{
  "num_hidden_layers": 12,
  "d_expert": 96,
  "balance_loss": 0.0126,
  "rope_theta": 10000.0,
  "warmup_steps": 200,
  "max_seq_len": 1024,
  "dataset": "wikipedia_en"
}
Below are experts of layer 9 (counted from 0) of a mixture-of-experts language model. Rows are named router (the router's row for the expert), gate (a neuron's input weights, with its number), up (a neuron's input weights, with its number) and show model dimensions 224-255. Each number is 50 + 10 x the weight over its row's rms, rounded and kept within 0 to 99.
After each expert's rows: a language model's description of what the expert responds to. This comes from a sample of Wikipedia text that the model never trained on.

# expert 19
router:50 27 45 66 51 52 59 33 57 49 27 38 60 35 59 65 63 50 54 49 55 57 57 42 31 56 61 35 42 57 42 45
gate0:52 65 49 47 56 66 58 47 52 66 56 60 54 49 29 47 39 49 36 56 46 47 55 61 54 59 64 54 39 56 40 60
up0:37 33 46 45 56 38 67 66 55 49 55 42 55 57 54 54 44 53 60 36 58 28 60 38 50 49 49 50 61 55 61 47
Subject pronouns and auxiliaries after a comma, that or which: he, they, who, was, has, also, been.

# expert 12
router:52 61 66 74 41 61 50 49 41 44 34 63 50 38 57 55 53 54 57 55 56 61 54 56 77 45 47 38 19 52 39 34
gate0:40 60 58 48 59 49 37 42 39 42 52 31 20 66 58 38 57 44 60 58 46 60 50 48 43 39 36 59 41 51 32 51
up0:53 45 48 50 55 50 53 37 43 53 53 23 60 55 47 51 62 43 50 51 54 39 43 57 56 63 53 64 52 65 54 58
Function words linking names and phrases in biography text, such as daughter of, founded by, and, with, among, after.

# expert 4
router:56 43 49 45 49 57 39 67 56 33 47 51 54 59 45 28 51 61 48 64 48 57 31 39 46 69 52 62 51 59 46 49
gate0:47 44 58 51 50 50 57 53 50 49 42 80 52 65 42 58 66 57 56 36 44 41 42 58 52 58 56 52 69 53 71 52
up0:26 35 52 39 57 60 47 47 50 53 47 75 68 48 34 17 46 49 50 54 43 43 50 58 59 39 49 56 41 41 50 49
Digits in the middle or end of numbers, especially sports statistics, scores, years and census counts, such as 89, 27, 1967.

# expert 9
router:44 50 35 67 48 55 46 42 41 37 41 54 60 49 22 62 57 60 52 60 60 57 40 48 57 60 73 53 35 44 63 46
gate0:39 61 53 58 56 50 64 68 50 67 49 52 54 46 52 39 69 63 49 47 63 45 44 48 26 61 49 42 39 44 59 57
up0:49 22 49 26 47 73 28 32 46 46 57 31 63 53 57 50 46 45 62 65 52 39 46 49 53 46 35 33 41 55 52 41
Sentence-final periods, list-item hyphens at line starts in infoboxes, table pipes, and colons after field names like "Genre:".

# expert 3
router:46 77 80 55 52 48 50 61 53 51 40 60 45 37 65 39 52 61 46 57 57 44 64 47 73 49 52 52 41 53 46 62
gate0:58 60 55 57 52 41 42 48 36 27 42 56 50 68 57 41 39 47 47 59 53 49 31 37 52 42 50 38 53 50 61 29
up0:38 42 50 65 50 59 54 55 58 48 47 60 52 47 66 56 63 46 42 38 43 41 42 69 47 61 39 42 58 56 58 65
Prepositions following a verb or noun phrase in running prose, mostly in, of, on, for, to, with, from, during.

# expert 5
router:50 54 43 60 48 37 49 58 66 29 39 43 32 33 57 58 41 41 42 64 42 55 46 54 46 44 36 47 36 63 49 54
gate0:60 55 44 53 43 48 29 44 40 51 65 55 51 50 58 54 47 38 55 55 58 43 54 53 28 67 64 32 50 47 47 56
up0:28 51 75 53 56 61 63 46 51 38 49 24 41 62 45 36 45 62 43 46 61 42 46 63 65 51 37 80 42 56 48 56
Commas closing a clause or list item, often after numbers, dates or time nouns (years, season, days), plus some plural endings and %.

# expert 18
router:59 39 43 56 46 56 42 59 43 56 64 44 44 58 37 50 46 52 49 46 51 48 57 57 46 54 71 51 42 54 36 52
gate0:46 51 34 39 40 33 45 55 47 56 60 68 62 54 56 48 59 39 43 70 46 34 52 35 61 63 53 71 71 63 34 49
up0:49 57 46 61 47 34 44 46 47 46 65 63 68 55 39 28 59 40 48 56 41 54 45 37 60 49 57 40 48 62 62 52
Inner word pieces of personal and place names, often European or Hispanic, such as Crayton, Canseco, Dorminsky, Plzeň.

# expert 8
router:63 40 45 63 54 50 45 66 54 31 59 44 59 43 36 41 59 50 48 68 54 44 40 51 45 56 46 65 51 41 39 37
gate0:51 52 35 32 54 59 28 40 51 50 50 40 47 57 51 55 48 57 53 47 44 33 43 57 62 38 42 58 34 50 44 46
up0:58 52 52 58 71 46 54 64 58 70 23 34 48 61 55 51 59 51 54 53 35 45 38 73 62 46 42 65 39 54 65 49
First digits of numbers, mostly 1 and 2, in tables, lists and years, such as 10, 16, 2012, 14 August.

# expert 6
router:56 69 30 61 57 49 62 63 52 39 52 68 59 49 61 34 46 44 66 45 44 56 37 63 45 45 45 34 57 43 51 43
gate0:58 53 59 65 61 52 36 52 68 51 29 61 42 56 59 24 41 68 44 69 58 57 58 62 43 61 64 52 42 36 48 57
up0:47 69 46 38 19 66 50 56 45 42 52 41 56 47 56 38 40 43 52 39 47 48 53 57 62 65 61 40 38 57 30 47
Articles, possessives and ordinal or quantity adjectives in running prose, such as the, his, their, first, several, new.

# expert 13
router:58 43 50 43 60 51 48 54 55 52 53 51 61 67 41 42 42 37 46 65 54 56 49 41 42 52 45 44 53 63 36 59
gate0:30 63 36 49 33 42 39 47 46 47 57 32 41 45 44 53 46 48 42 44 51 65 64 61 57 56 64 28 56 55 43 53
up0:37 53 43 39 36 51 38 43 50 41 50 24 61 49 52 53 49 47 37 64 62 74 63 46 59 53 57 29 49 45 40 56
Digits inside years and dates, such as 17'6'1 and 20'2'4, and word pieces of Latin taxon names in taxobox lists, like Cono'ide'a.

# expert 15
router:48 43 47 46 69 51 57 63 54 35 44 56 49 66 59 38 53 43 64 40 59 55 58 50 48 49 60 45 50 54 51 60
gate0:38 59 58 60 38 55 65 62 56 51 45 52 62 51 49 56 51 42 55 46 64 71 73 56 48 62 66 44 53 50 48 53
up0:55 57 67 40 48 50 61 31 59 47 38 52 44 32 60 55 37 35 52 43 52 39 50 47 58 57 37 40 51 57 63 44
Verbs and participles after was, is or to, and their split pieces: used, located, announced, based, known, contra-cted.

# expert 17
router:44 32 53 60 64 50 26 52 76 39 51 58 49 75 51 38 50 58 59 50 43 66 56 39 42 56 50 54 55 44 50 67
gate0:37 35 42 45 45 39 45 55 39 70 46 47 67 57 47 49 51 46 55 51 52 33 41 42 52 52 58 44 37 62 57 48
up0:54 57 45 44 70 56 55 55 51 37 36 36 41 64 36 58 41 62 35 55 66 54 52 46 49 61 56 62 49 50 50 59
Word starts and modifiers in physical descriptions of buildings, animals and objects: water, red, wood, roof, small, fin-ials.